Experts of a small language model: 2 picks a token.
Below are experts of layer 3 (counted from 0) of a mixture-of-experts language model. Rows are named router (the router's row for the expert), up (a neuron's input weights, with its number), down (a neuron's output weights, with its number) and show model dimensions 0-127. Each number is 128 + 24 x the weight over its row's rms, rounded and kept within 0 to 255. Numbers have three digits each.
After each expert's rows: "comes before" lists some tokens at least twice as common just after its tokens as in all text; "gets" lists some tokens that make up at least twice as much of what it gets as of all text. This comes from a sample of Wikipedia text that the model never trained on. Tokens count by the router's weight.

# expert 3
router:117092133163117142125096140157143117090113145099126111147146151175095141122124103120119155108156150121115119142136131138105146140121114141101111140121142169110163137134056131095103103093165153133132140108142145167148159120112108097111130120174120116126112114117134127136116156168170131141137125124129095163141154037079151147133150122143124156101099112156110127094152116175106135149085
up0:133128155094156124108104111156090126124141078136087129147124125155118151130100143120081150157095161162100176145181121146143121124153106095144161138099129119121127125141094133161135094121128143128114155122193124110122160074169144116089138132089124131118130121105135148116126163110144131105118140092110094142130130148108101156166111099128125164154185142106105139123111096110104114170153
down0:153146121142135134172094171102114122116113130125118126133122113103082084123134085141120133087135084130163132110143156116141160110156128133171097120134163116110136131137125137123133121083155144078145181112099085122119158102164090099156162116104151136111147111134139134097190119136157118098148113120119118122104106118106105127144114091142121193114102172104146148161093130110104149116123
up1:150138148178080148116122113098114110158153139145152121145102184105121132173108144081114142140081172096105125128121140102140103164099118139108127176145111109140126155157124117164143152164096122092142110064143158111132131183098140109113136118130096136148113069137131113102109114132147134126129150138106150120114127096084082149126124116107122119101110154118155143121119168122116157149115
down1:120100142142119127131125116137163097155127140175108146155118146082153165131117153094151144156126163138147115193138098132090127130123149130093170138130152124098064166146125111097105101111140188093153090091136135132125081124144120128081090125093109130142142135108109127155145141123153137120128139094079143159115125125107153097122098107120136127130082094123130114131132137109139085130163
up2:131148124118133167132111188133131116132127083144134168167149135124109158127096140130102106108121144113065088135089112141075157122127128121136129121121141112109104101173102083127171115139176140113116146119162120166096099109167127118112087096137092108125149116156091107122126129142085144145150167107140166119122119133144099140137116110142157154116149112174113172129117129156111086131108
down2:093125100143104120129158104109120092119097141128135133078128125140136128176135133166178147114134118138115108166081115146138137123150160136121140066120113167120120108166130128125120120159107118095146134124130160129109090098151155126100119124131102151102127155144155120115034081163092143137126133111117130078110110119160115116114116088148097123115170095154115141135112126157137165139105
up3:112119132125122124120094122131173095119132158134133132156159168132078156126152090087093098054167132128141153142101122113138134115147150103127111142127119159156105132122166110112121142098105151117093128111103160140109150162125135157152091104120132146127067134149146164173105100155126121107153166131115146099126167130106134130100157138127169152120075094160169126141131119139128129145098
down3:113157105151158116123107175113096113148120146149163111090115093120147087157146086162162165118139067138119147108144146133155132119160110083134139130170120124154139068136122155125092144111159173096131119171110107143100120110113156134123126112138111120099136096146140084099163115132134124114104115153160110125126152159151158117139134165126078147131139138114162127119152134150148117135182
up4:115107116176145089162095118130112107102119143131108102147126115136137130158117149132116117143127113133113108142112149100144144131106124173132156122139107146122114154087142162089100125091097106113127118127168116126146067156132101138099171171155109159127139128153127118114115149116076152147099144130101121105082119115145106086132168123048093130078131087153143120098106115138139132159103
down4:187136154164169104151131142146118168182112141094111166066166148147169128130133121109120150165092141168136146105114153138142124157138121141155148152108141130137163112178152122133101094172152137134117147150130120096099111131141104126115072122140130115110177129133127132128160118142128137107133102142084155140140094142130141131104121163145130107123122088089145133107147161163130093096110
up5:093179125152143135101108123122146128149140133125110147135154082141138143096153129130068153111134128123115185192147093096118165088161122074132101119111113145117162132090087127129105147120115167065177092093102145120133120143102169139127128118140134135134082105087155131138145111126125122133124115127132113131133154178132116114134120129152141167124117104129112131101101119113125074116122
down5:088154153087142124174122127149147117129117139115106142126101147138116144135134148143133135143127109132120092098087124118147134115153153135166160096121108077090109165143130165140079153108106126127110137141153137172087117116122100098102153130103122140119111116133142125127058106137127167146129113122084091161094130130187121149136109087106112162144162143129197132152116119137134090117104
comes before: "\n", " |", "|", "-", " (", " and"
gets: ")", "\"", " |", "\n", "),", ","

# expert 46
router:127130116144120163161105129159131129157121107105171133129138160125131126088147154122100149149104124125122135168092132089139133114086073132115115158121145151119171151163114131126123098082132143175176139110150142166125170103100139131106141099149123098087163109173110135120093148101134143126165124087108145169134136097096164136142163127158116118109138114112122093165130109137068130136111
up0:133143118105091141141097126152130140135123146122101101147108134122119104110095138130159154126104125165161106117155121074159141132095136123142135108135117085113166176126140133117079123137152079123150135076103126147121166122112121142162127119182167166205115136150094135141142126165129106116124115117099154159114113112137094105152150079164171132143095125114159102145124118115119119138165
down0:118104143125131157117124099095146109120112130134143155165101095105144122109119124130153163110115108150159132087123170148087128153122116122125177096119142108157129146109109142146143168135134134161096138117145146160178135133154136135118142089108115105103192111116124139158132139195144071155150153158083161094152168119133100147131116120141121146094148124144129117124083124145150134145186
up1:141135168128075161128163121129097163118135150110132127090113179160114083101099151068117107162113142143158173129114152112135135132103135114156139161129127120145146145126125111133112159066153142133134144115160148157149140110094159092147128121126130119125123132125118144137076104156142118098170132082103087121104130147121117134144112114122151087105168113106153137128106125140121146190172
down1:086113136108138149195136157119132139149161131086152096138143093110123091129102090147091177126122143161095172082115102129130149121127103102124161133118122105139118123117075108181124048125076160121126116113153127117121185134123131106135139164096130127156108110124131096115130141164163139097181145136127118097132132117132105151119133145142141142135133151133108140130114147127129108116150
up2:120128102108090151104116111137121148134115128099135114120106153082144133128163125133092166110130113124138166142150138126155129133077114135120133185160100126143156174130107089125122132158084161122161086112153107145134126084086165144131150147140125092128113092133123101122150131128136102134178118138118101091113126139100161120164154122158105093165173099152116127127169074153111128163132
down2:131131167097131123129124097112097145110155126143141083094158138113091102133092112126112099116100170136145156123112130148128142126171117126143145129161157171133190137165115098165150108132136125086182096113118112128156104134139149125120088151170096137150128172106182135108109104103121160117119147128117129129142123161121105108091136108122115110161126111092110123101156090165114179112118
up3:135097140149137151114155125135154125117108094151134081184108153115133139143142105147098113110089134112151104135133158093113107116121116117146158160093159142117085156140131127078126127114115086141135187120118133126139196091070128139105144135141107056157129125121133120121169170132160137108134097137075111129136142162116116124146183106127139155133131110148102131125113128113113138107110
down3:097096147124095153118101123132117166169157145125097133120109137175124115117113132124152114130124145147139147136131126112144117133112179130101098104128110118108138186155156125165128130103138145145136107120118154119104112147153119091158118107154180158092108139092134163130158109151126136153099168093178149124136125107124122157119120143178126131102199135103117131132057143093114165164133
up4:126109106110096113134103117148119143152123149106094145146094146137098158135120143103109137117122122155163060144141130095183102115132134119129129150125128071089141125106141163161130140156101110160126129085104138149100189148112147114137124090119091129106122146128112168123134159192125118084121145118127125190157113121099112099103134141155116114110133112151102114143126071147145131093129
down4:138137135180104137161121146117101096146091138103178123125103130181122074170143105139152080110138094097133088121198136148098149102104138127148130113134080099120104165120148113112112131133101115141092121104125099097131116174132112118127137152102115143139107119129136147112122125212127119144100116145087138161148114141130119134121145114086117141140118088136110130142107150092113110125139
up5:095126150148119115087072117113114152156159144122132114064116156130075133111138127093106108111159112104121128122141154126157135140152140132137147131070152141164126151102117182123125139142096148135107098126117117113122107096126124136113118120192129089098121093058154146140148096121159147156147149123118143140084117162148115120141074105152150120134141131147085099110124099113137122118117
down5:106099167123102132118102140128155137137156118157142135094142144122156088163109131069104071133161122143128170135144144138103104121162159101132092127106144124120107125070077153130145167124125107123175137157135112133139147109108141133123140150159114103183108115134182132143137134139073131128178134166108135130138106096128136132129104162147117113137093106145102113117147179122154140116098
comes before: "0", "–", "8", "7", "5", "th"
gets: "5", "6", "7", "th", "4", "3"

# expert 15
router:110118137164128173139112168136153122160135102110120123144110155106142145137151163177135125098161125109123164138110082124128142104121104132158159153116131116136117108172140160140098099139167140132118159110091129124117169126117145090133156107171116125118131090176119138163130145112121119105106072121126135178122109126128164158177127119114121109119130111135066096114133068111162129146084
up0:096152151069127156123123142178105126099120126110074141128120151118113180101150145152141112146140110104103133102079166108156112099158119122140105141152141058135123091099142144127171150128160135139090132154117164144120121156126159134101142089124113124137113155115120095111148148083138104131157109100110132094132155136079127136132090105131102100153129145132144122145113127147149187122136
down0:109149131135156145077154172122160140156157119118097136168130132124150179133135132065093105147151159107125101149093142146136133142164133110122077164130155163161148146088118137137095133144111170117109133175109114114120093127178121134087119109119128144096168086161114167109152117115126135099128126145124085118113075160135135125120123091137136116102130135140110126141121134128142105178130
up1:137104138107148150137144132106129087129135095112112145131128090140113163134132130133102099112151090125110114161106153086117116114134140108156131136126140193127137151097160113100102128130154096137142124103106130083164166154091152090097108141148103085165081130130108121117100118093110103093120144147115073102115108165097165150151152171132117118113121118146162099096120116158178151146140
down1:109078140100110140122147099124070101118110127118126109137103083133094149127146123104108137107148089125121100135129112120109097151104107104158134093120153164121150127138115128152161152130124145096127102086107131158169163157123135114104113111148121095109145114163126070122084119059117131162155154145138081136116152128131142119165145123131131110141180111141166145160090163157130122132163
up2:110124142117136130132125146145126088150163142120136140153080137116134118107120125163099138102125142112137141123117120112135137086112139120122166130137122126163174098147136077114110110127123092085117133177122123169133137164057096082102155094142127145104142132185134086098162135107143150119143097053129137083169127109134101151155131135129133120141102139113146169106138151122137171118129
down2:121112162137118176132128087124128121141118138174110175134151138146073126129129118079119120156106126120135138130125157132160149156101137155102130134095157123137119109185089131114072118121100126175092104129082166105126128091161126095140094140137104146155123141128096145150140099145137150115105136133135133120175134143122125168143116101075125133153149084129092135117076139107126101091148
up3:133117141122110135104108120126091109129152110147114115153119156146176164112086127135115140117142169129130159119173159126111103137148124080175087177116142146081101149105150120133148142134152106133132109120128128094124140131103152145148110131143169173159133085150103166148125128115194136138133120129124114125080126140082132156119169144167125171173119143123096172141150154111092131134143
down3:126124107125158167150146143083101124107095125123114107146122122132136172101129101102139133092131129164200102127103130148149142161098122091143132076136131144095088119139127115144123143121113141122158141128108129117145092109167100204123109109128124143132164174163102126144141113113121131128185089119116145110148123149123103137112143127153121092115158127137129133113168135113149131186189
up4:153104141130109178166084110168130157116150098169093136148142137112140172109128088115127160148153113086164176114152084140133153097140085134110126116163130128156140101133095095110172143122124147101098199115112125085144121133120157125156114135100139113107128137128101133125133141130104109151142131124150129156142117128131128129123170130143146137155172094194093120149118123123143104133108
down4:119138147105122101098163118089129115147159160106174102110114108143103107160123133135115118120099143135089139141117160114128097133128159132131171143107118131110109155147181216144099154133122135158149067142123122129118120132125094150079117142159117137105093155137162147136130132133154135098114138141066140101125141144114145149155086093117130124095157146101185136122163126151107140125122
up5:107148097131128132102119127106165139138135107141099130119163109127114154078134130107137137099157099111180175111126135173167151157100168132109109152101150121131123144109173179154148130130154097171107128105134105167134132121117118112118145159110127076138127119167117177076111115101136192136130140098138147136149135119156118146159106110117160135113150134173135091101138136124163120098127
down5:138147142139168054104143129140135117090106102158138133143153125108130093114135147112095109125144123121114089129144160113138140160125169171099153120130095183105121124136140130164140159115145120120150159144149132144106091155073134159125121108124101120169115178111144129121133105131138185108119098138157115097130105156136126155081126077123102120123184102102140143134117140092140145110095
comes before: "\n", " The", " In", " He", " It", " This"
gets: ".", "\n", ").", "\".", ".\"", " but"

# expert 30
router:157119093119130150136114149160147119130138147112130115157146133139126108130075136135129101144178108102113104109095099101109125107121128127167122131100136136149146102170115175116175108132130128113161157130101117183164176112139102122140096073145141145061116118116097158168115133153133147098121128121136109124102146126077154138170148084142121134091120116155158106104146130173133116162129
up0:151111136105110155133133124154100138123097106146125130152106137155110090137107156139129155163102127104121128108169152157134136157101151155119124149179128111130160091130122094101160144117118117152125100118108103195099143120148111092132107121152102136141148145130131161101109069121124077107171142144126108111126117127178148165125105109106143144113136158121135128098089082189166153149097
down0:139123112106140129117167137088163126087126134099140115122126107117123108118083123165106114118136134175092118097134113110132166092168148084154082102114089102099140109161129130136145121135158121155095163118127096144150124134096174109141128115113121114093154109131124122133115157186090120115141112109142094083106153120133154069125080102102142143137105143164110149126159165119140124159110
up1:148107110099149152102146088135104113111110144117102121079135135122133129121131122138147131124128195086123127140144123109119117091148125134098064099130138076183113127161144173144110161133154091120100175146153123132170131094079101097130122127152173145089148097142147119129120144111139142129147144147133115083124122136126185141126128132127082128104099151085146151118126171116144136141119
down1:111144061143113130134112149130160133136108147147116120171096124083155108113140146142130180131109122134144096103146127119099119115150138088125066101150106086147124132124136125150174176142158139109150097069150135149092106117102121125084143162131125100140149134135142135155152119105124140132173122112170094079147134127071111097152146127129134137091132160129149147155124165140131113121136
up2:140120100142139133126090094114087134125110097128152067161134102108150106124131146132056151114103140117097164070152109117111100122115129145105150144127128161106147097122131131143110162132127125152130138108130136087125168135134124167136118114180131173091166141108139161135108147164135132110166144166137130127096117131176100144114100115098098158099153128111136105161103153133114089136089
down2:133130148125127125115175103127084130093090141129121142133161162127146169134099144124117166127180142130137130091097150142126111121138122157126127155173126126113113102168119162118153136094158147111126121148113115106139113131148137119136169109189129157102136116099113090100134104124131118149130205110118147082156099102174078115132134121109117130147135077152164075130123116109130089124132
up3:119115119114145151127107104135128055114147093113130118127112122142169120122151129147125133098108149138095149117094138116140168110137146074101142163149131133159129130090159122105147133092181099163125120120142097183148130156174101139136088106136129119124172128127104143188120101120128104117181150100130138107147109085131108098105135144104093134102141147113115146143136101185129140114098
down3:131125100119137129111120158088157144099134156114154118095115145069060111117118127128141107154160124171141127129116151119080102155127124118119132087175137117126101092143066157093119169165129139108112129117107127125147086144115109120133167103113123148137118113122090098093139130193147147117119143137130108158161092135127119127137105142139136134102126107126160165113112133084135079156157
up4:111126098135122134146119103102151133133119119119151103138097109148157150125174181081170102124168117123093135131109141160140151090116126110158119153141127130141151081136103159155119119138122124105158161084096077133124141154129111134134095110132115140131111123100128148081085137168161105084131132119119110130160128143150127109090173127168116147146112114100183149149161144138141110181091
down4:152136147127135095106131159118165151137164145159121118143139080126125101088142083119125172095133155113091143133144159126148111179122108140097117118112130104166081166124149120177114131173119124134126101150150118115138174129129125133116161112071108082168116156116164090150140135107133104148092119128112159123123093122138143096088168158158122120108110134153121120140128111148076136106122
up5:121163160136142120160102135145116148127106135134109165086120114132145140125093143086188104168178116119089105111075113098116086130146164100144098115145151101112151076143129115098128134106194119137158134136117131127102128122136097105115129142149146123140105128108115184144109125147129092162118159109131115117150107124141151127109150143124079133137115123139160085129108090190129141148125
down5:088115113144115154134151148133170159104154132151097127140153122155103113139130125176145133119130107144164148135191117173110103124090164152117172144128094159134097119111094145149149128113077117163123122140103189112133151126102109089160132085136113118090153134127144118136148132109100178105124130171114134111154103097108117133158125118089173153119146112137125175122143155120149148123140
comes before: " ", "\n", " —", " +", " −", " –"
gets: " |", ";", "---|---|---|---|", "|---|---|---|", "|---|---|"

# expert 47
router:127136105125134069122111151149132121135113137139166134116158142160131171116134185138068131144158139113139109208123102101123177069117107156129079140103134150186129139102126099146155126133134113150143156123146161130133138150139100141128116136123126114139125113119120122096118116125124132123116095107116102152140154071124194132145128117145118099112113122150113106124132091184139151144103
up0:097122136117099175158132144169105157151146113152122120129127129123183100090143149150095132149106127126073167161128142131125144143133099115115100174140149158164176094136132143105106163123106142096124137147099131102150154125125115175129137173114144106120077169124129135135101145101137126117082071098116127136127161132108096157115103133139132128121099069138147118170136115149138103131147
down0:102105141080126125112157155077122136141171133125116119133123108132124102147083128151141108152088140156166109150119098160116130169126096119160119152129137133109078093147129141171086113095120133104091172109180126136107091156129129155119123119087117137118128119092146124117133156108128159088113116152099104105124140137165150113145181117129148139166126127116193154150137149134140154093128
up1:143103136124129133124117122158137125105153109158096122130109141149122118118130109068120106121148162098121091168142118195080148146109164161134109081128118080131107152087109171170132124121117083142118120116156160118138126107164103171115125123153123118175156144104114114097102080105128130142128136117106111150125142106149149127147175084117114141102157108154099091131128132151137123123081
down1:133139098156109141128092136103167108137102096126074150179160143140121105120137144128181169142142152141116120136093101110139097151147103144149154162146105144112130107139120164179164101119126098136143135119143160145121118087137190134099122144121138145133137170087137154130150156128131131132108067168166126137141099113084159131125173140123113136142130165122134115097086153151138122144142
up2:087153132115156171145148140134109133147110130107155137150142205135166135125136165153112107128067132109120120183160109082132137104124152110096139134116106147155102117117109121081128088152137133131110115146119135081140098129191107128143125166135168130112110111096105119141118109153116089093128133159093103128109146121152125181127103113137118140138123095115140131141121107170123104083135
down2:151146112168134121096103170116113111104093084130114126122121112129141120139131159158109168115132148143132122154157130126141120151137156153096109148111130096104116154153137157136189063167147130144103111121127122136107156072152112145098094193091150165097113123139148119125138136179109105133121117156114125142144103097117167095135129127092127155142139177102126144108137134131154158100087
up3:110116117147095115148139130087134160108116124115147113121123118057105145087113143130119103078124122141128145114138111149160116151116123102133164137115154098125147092123132147185085115138125141091112157114173150101124108122121128144103097130104155122144137085109154116157125096157121204104105134104141117094141134139143144175158158146128142114176154135157133094164161102114144157096125
down3:122127160103084135124121134086156189164163140119094123160150136104132104125107090098123102134132103147113168108130134125118100177133155078131155102116108108153112157145162166120099153108118148062120144088167117127169106103142104132114116151128100111130116137129164154152093136146117163096130136134118136142120105154174131112133160094120134144162126121150142139140117129143109091106178
up4:147098084088092128118150180101172096157100128130146103163136137165107167144143132155120130152108121119157146101150138092117097105100141156146137136134102132132098137142131125122133141125093109170136161147131115114113119118101097104127128137160101108157164135089174176107092110108113136091117095144142143130125122127098138093116132154174141130126085158070135129093107110175111148150113
down4:141107148135115129122125098122086151150146110178146155078076195127113164134147113136118117143142146087106082171128143138133132141134169094119124160119143128122123116127113118142084095125161138124127166121117131139123111211114158140070120102127104126160143120136098151117108129132100138158090148090110113130124112117139133097129149107137132081153145106118123099176110140089146134122142
up5:123090126126106141114157120130176096099140159132085125127152154154159126090144111108157138134162125138130149155140136154149124133089107149157127163134136082150125082099125112137140133122102155137133090115115142133116118123103135123151123069139132118166124130156186110124135082099108104086152091125107115155132143103118154130104111146152124149125119126116143118204129102170128100066164
down5:146128090141129124098128117123112143127087126112151100051145108137115140109131158123157110133125166090099111151176107131109116122106133144150098121111141110116167142143120157077078118122101100109134173099120132113136101126168121143148102152099092162156111152113124113173116150151113194118080149111120133144134136130126080097124126120153133127155106158119098175144109136134095108139102
comes before: "0", "9", "–", " |", "1", "6"
gets: "0", "1", "9", "2", "8", "6"

# expert 17
router:145153139103124122126105151136132126114096147092143129127159143140100125112116169133095174160152109120176094128128102114137162105124076147112118138096150142160137126147094117126139097123149105153160168122148165191129143128136122123132086090161140122063135101134133129144122139104131138105120096075083076189096149118109154135156142118148106121115139126159121111127137117165104152136140
up0:130120121141155118079129134172130144175143132120142063168102133132094126124151140132111164124188091109102135088151102117150132116101076195145113134119147118106104145144109138131127138129136150105130104141136122105096091120118131097122095115152124162087117162101104101066137142169099132110152152136116131147135131118161118108133167117132126093175163139120131122112105141110130132143082
down0:143139155151173102120101139115113135141159138128187106128110095115123073139193137152129145084147126161100142150160157108141123137179173147137097115135138112091145138157116138129154110114113141157124126113099143134131123114161147095128172110129127144116144104109163114143073133116131117158163104095139133091130147137123119141115111148125158132160126162124114152094077195114122101122153
up1:129131151153122145140142165167158131151114085173116105100126132154089128117159141144109117146160111108161123120129137114144123175173167128134098115105112142086127115130094189131154151120161084141142100120137121147094100121128118121099159124134126120113153162190158124148115122110158105113118150145175100106152113125183117139126125132117153127114136112119131123105164150147128173135053
down1:110131136164112147113097118138130141127168106095141125095160108094192127142093131141139123125144123111115125109128138143098121145150131112138103160138112133142169133073072125112193127150136123128107107139127132095139141115129120098149207142117137120120117117132154125109136075130111180137183127131155133136151157097075103128110135156105126129143142150143148166125096172100164106155131
up2:179075129164152117119144128163149115120092139145122092101141150088173100123139133120141135099155100166113091124141118129166109129159113109100105145133127105150148135077118135097192093136122145087108117134146152167128129136127114139136093123093126134137113140157098114121151154085138141149117115119116111100098105095087151198141160171123135136118132152179117116121154115142126121106137
down2:132132161113150110162140112108098128124097143134130080159087137129091085119134087109149148137108077144148113098097185129128143167142129087152114121094127131082145116153126147162152090143140139119129145162124117080154126156103103150121135125112138119116124115171178097147154113090145171126133131162144163110140123143175123145093106171150147093125111140132129107151149127097098118106143
up3:103155113096127075123156101147160136121165130127112101146128154156141125127139114119129133128141150146119137145146143120100135140086108152167115171163125132115149142120137130184133157168123153142143135097142101107092148129110110116104131156132111140062101127147146144153116197132097099126088093150095138150119126153162162118139130144128135083133103142128145121118138076116199121091159
down3:146161134109141157164135118124086151077136102104118114111117107097127136156152146097170117137175138166100113100117138130144154151116121145121151136133118103095153120114145127107145124145157124117109113129151134145096143113124147140109133122115145222135148128139142161172166149154108146145119083142176185178144112109130109067103142116123145114146120171095099126145122125122127113136095
up4:125147108154097127138092111161168147124126098150176142103101123113133132108100131107163116167136114149114128149109140167133127126119136167130183122124176134122112146118130178135144135121138133187123143146141134146121096124155099129159107085141148113085137129148141113097117140113140109118132165108120098132165157129131065137098173079131135105146149123126142133092104099106192150158087
down4:140121152164165154105142122170171091149144113095101129123147137126122132114185129117117132102142144161126114125135131129106080106100168110131075123138126135105151116125113136129101146128114095114128158124107095163119095157167157123117131122145131144116167158125137122152145184120146091132137104140135114127129132146113135099122163177159097160142151120137182157105109100110058097102083
up5:108109150145132096108158127119105097111108145148074101160107125134135167110129176152139140119134165115156141124118100144122141109070147090110114124126147143093160098121142135141134092133126089113163136113128118170113110087093144156128109112096149093147085151164149135093109127147150107166094169116127119095169157148152130120133146135134091132103097168119110111146134101103092154104168
down5:139132156152101125107109122134134133157118097141108120103137129104172146157118092082080128129075143099137139109105153127119092090135146124074153119154114136125133098106139165148135157109161131158104095135109123117142115128118107093154161113079150130134120141161143120110156138098124143086163115162110191183085149133106143122097128140112125149149115097131090125130120158074134127157110
comes before: " |", "0", "–", ".", "9", "5"
gets: "1", "2", "3", "4", "5", "0"

# expert 44
router:140120124104131119150101158121126118119142128144121177090140157072122157109124138095122163127116118103114122148150106120117146106100142139085152141092145119117161172118120182117136110083201108114144134084094138135133099153116131130131086115173143152112160106108113133174125174120115124128097133126148154155138177127109129138166172127123133115109128168106140109138147082100110134176137
up0:133145131109121151148080112129107131111142144075114152114123155124163117114129153103120126098166169158114126089085120146066148093150120125113126135113118152146123162120086111132167118129105128117135160116162117092144178151112151095127147111135135136126147124092134158148149103115151110116116128099153118142087135126165134093129097172149089094121062132071112134133116152121116085149113
down0:168162153094083155155160134139168156140133128145153143121093112140106132147133107108161086154131115150163148109100126161109171107154111123131156143148119113118126105125128154106143175145154106161195143188141121120125129120108068140104110132139150152143122132119138196127139121108141127103111093147137090126109128114122131132136104150109087153073130100105091120139113162126128126148106
up1:149074130105109129080113136132158117128115120127172133122097101114110175129094132122134120136136081119089135122143115140143146148103140102118128147109134141094175092116119109120115128123111077145134135073087112059183128147125116081120139147102090149117159158101097106117106115106130135109134104098143129117120145177127157160120119147104152145176117144157150096126132130085098136120145
down1:117134141139146132117157152133091106143129143139141127099138105121154114165149107101133102108075180138154160145117118110081083092126149161132086111174129097131129146131129151101091123159128192141091110119160096122107168091128151159105121111127169125164134102129111127168129116152186125137149150136097140136126103079117101123144079131155099127137139166106137141109133143120110120132099
up2:127112121094104112142098132153146121177141119118150133089138090141161125144136102186114153124126092121125109157138172082084135115157142094147168142098174100146135115138156051144123127129176104106081128132173163116104107115152128128114113118139123122124180151108139099140131113094115155117122122174139127109108112130150154125126146128155094105144129165130124128112121097134155146171113
down2:119152118107154176164162143129087151142101094127158102154120163100119112145104110111158134126145112079127108176108093161157150121146148128134148097106115138114151174122143151114085167143129114146131102126100140101079124126111129154150175127100156137115163143118110097136155162192126126169121097113120107124135098108093103106163159073129137125132133113129139142130099122138128122138171
up3:097123090148089102188102107097133106136120119160129083111154180100113127115106129132173132105126124144161136159117107119136158131131135123149130113123137147120077145095124105115146148138138097153157113110092145127138102103150120161148130133102093143096147102154105108155123153124126142105126116130110163103133116188121183122123177133171148106147142078112124132168146157145091123121082
down3:126119094127126149090130133098116117141155127163181152115113194151106099125089118191148148122144088137126176166118095134112142158077107145160114093109114099123139144178126124146129114165104152115165136117126136094154122184112094149103099118131103107137102124121134088096159147149116101139122111129130093108146079137110147111132132092121148148116120125100163105124132117131126110113155
up4:093150141129098129141082096143176117132153135150126078117144134131138130133127124177165107110086121124111165094156140100101139130142115075121134146127141141132148153120106118128122100130162128150121113125127154088140124143099095080157125120109148149141144143071138140174130138061126117124115143127127092153154113074136088109155115168146135078094123139138119143096135068112125127115143
down4:147085112124151111119149173118109151120130123106136155155118091120137123111134154109089165141140123093151093195150124136181093100132142125129146118137136146160118105097116112131128158092126115133148176162112123127182131116176142109122124142148136109126118108180122089102114129192187124143133110141171134102089104158124157141105122117116124163106126138120117147119117173092122121154125
up5:160081140133120106117153143149148127147112095157109111129145123110111106109081103110123122124128137180170110107121082131151099147134111142146154162149105110158112141116099123125180117120123151114119180125198085118137160076103193100130142124090163134109155157140132118146076149103130149144102159122129129090121153149139117155113134130119132142106121143137096148100145089113114142152125
down5:121160084113163133135100117170101113116138136107140144164155126093153120115158125120127135153126100106139106132113133149159118100115141121130142130136131177144164134149128148131080126082117115114138079135113155143117086117107089154144123096109122087097111115135152130138144145123135079110118073134146130118168100151101177107159110095142102100103080122120137137174158119147106103080178
comes before: " and", " ", " which", " but", " the", " he"
gets: ",", ":", " (", "),", ";", " that"

# expert 20
router:136194091137140113123104123166153103154146096122124154135161133113116155095093143105132143119169147117111143127140130119131143134069135150170129123117140128192145097095130116151117114135156096126136133104095147130135105124115132120126135084159116130120116116148133136131122134129149120087134132104130020137127195121117143136138116103130118123117128110122128111116153111169124113205145
up0:160131162116102117129131126107180096157133132143144138098092081154097153148137088120143126110155142083124122112130138159123165145142157178166139089142136118135144102135106093141144148164066142144143132117119150098097096113121122117142114114096114144183150108128074137163181098094146132154103087121139127121133118134088153155116130096145146112098125143125158123081119130115135155135142
down0:129168079134168112135109151123136132129092112102102164109156084133150158124150150153120145122092104137145141121151136151155139129107148112115090167160131100134080112118134094140130102080160102127129118164110091156096128161108143113113115121142105135110153149172140053117082126108115143146151149146142116125160181133117147141077142102170121117140111119118142145088132130145111112155156
up1:100143123093104155150135096092139104145131173112151137139141135162117108131107151118122132164126144118086124118148104107105156103118145134087099145100146126113119112151147112097109119099157135153092103102159115165119146124097143160094120099119175107131138157145162096149141127132124162092143164131146141145117143126126149123134106080153175165158220097134148156138157147118124133143092
down1:142131147139123121129143074150139107133105127126125132145095129137146143114082160076123125116134142104106101175160109116121115186098143176131131127094155138124134138096114062156159148140151168120090107089155115129119089120148109137128157089124140136158135108136169149124077091134111169135165114126165134129090156167148128114145116107143141134102163101119142160148101099101130125155138
up2:081150175157165161069109098133140106107150110078133181147142181118158146121131147159126146104144132138138159127124133158140141102108123101111137131118150126134146158142112124096140111149163092103151107097174112090094097120101147181146101115185138139108155133130132104115153103160144105106117138123122150071120134096143120148160122143147119104141147101151130124131095125141102140146133
down2:143131139131163147137112141149101145135167139180115119144186115106117151094147096131148142116158138133142125187138170109115118114137156129094151110161133119136139096132117139140073103128144152155114129136128107098105138105095121114098103121106177141165122107137141164077106140082112166155136121124126106124125121115121098158120072108120102155145133154122163155088189131134126104091157
up3:105106128141214121143143107136136146136135131105103125135131161131122110128115143149143127098112172072126125117124139121133144124139125143160151116122121113152128096114115159143100076118111149086123173105140113143076101138127126067159127150119115139144127133101134083131136170105162108063106121113131099121105104115102116103136183132096121148165135089128180094104149139146122115116112
down3:073066129168145145129162151143146144145121089097135174093198152147083101110110161093159130148153078106104138170105147130144111133142130170119110118138125140138159147147141151117140117084112123097125148148117120115079122136121159142155113108078118105120135127133137134127085141187123137130119128095118128144115109136158145148124123154109123137140091134142107118145125096113130125081153
up4:095136121120186169122129123121128171102173105123100149122138127151087137093162149158138142128112083145084127114122121128160104134104126140126126116135088125114183110151146157094081145129124144125182140168151133139126155114105113134131126088157113117136115137151116128119173112148178098157148122118148131120090122107147136156117099117123134104110135183095144076144119084129090114092126
down4:093137109165121166128125125137125145125152136135127145134148167112173148148095126104070114119133157118133098091125090155129113144142143143137062125134129139111154100134150124146192152087120109175109077108124081100118123145128132108106120115057133140117110101121111143129099140150062113110108160137126149095139152118123124111161136123118121110148141130143103133106115165181109115107149
up5:107098109123134127121136066123144144138125159140096134170143123135156120112119142146113169101156085130149166069145096169099134152096148158110098146143144123122120136105136115115142111143123142094136102156107177121138148121115134145147113088148112140100140093144210155090159116127134130130082141111128086103114158155120157150160137142165120118126134156146127108086113157160142139143155
down5:090122145117127127147123119099091142101122116138114144103106104150090119142129110091139127126135077156121128113130133148105159116119137128142161060123136125124124144133119126129146139124173126154117136147100139150117208111087120099124117126129117154114151151134119156205106118126150140136132150116107127109088158153138130115150127127161122134088153080152135093146113157141111159035142
comes before: " ", " \"", " A", " USA", " MF", " Win"
gets: " |", "|", ":", ";", ");", "):"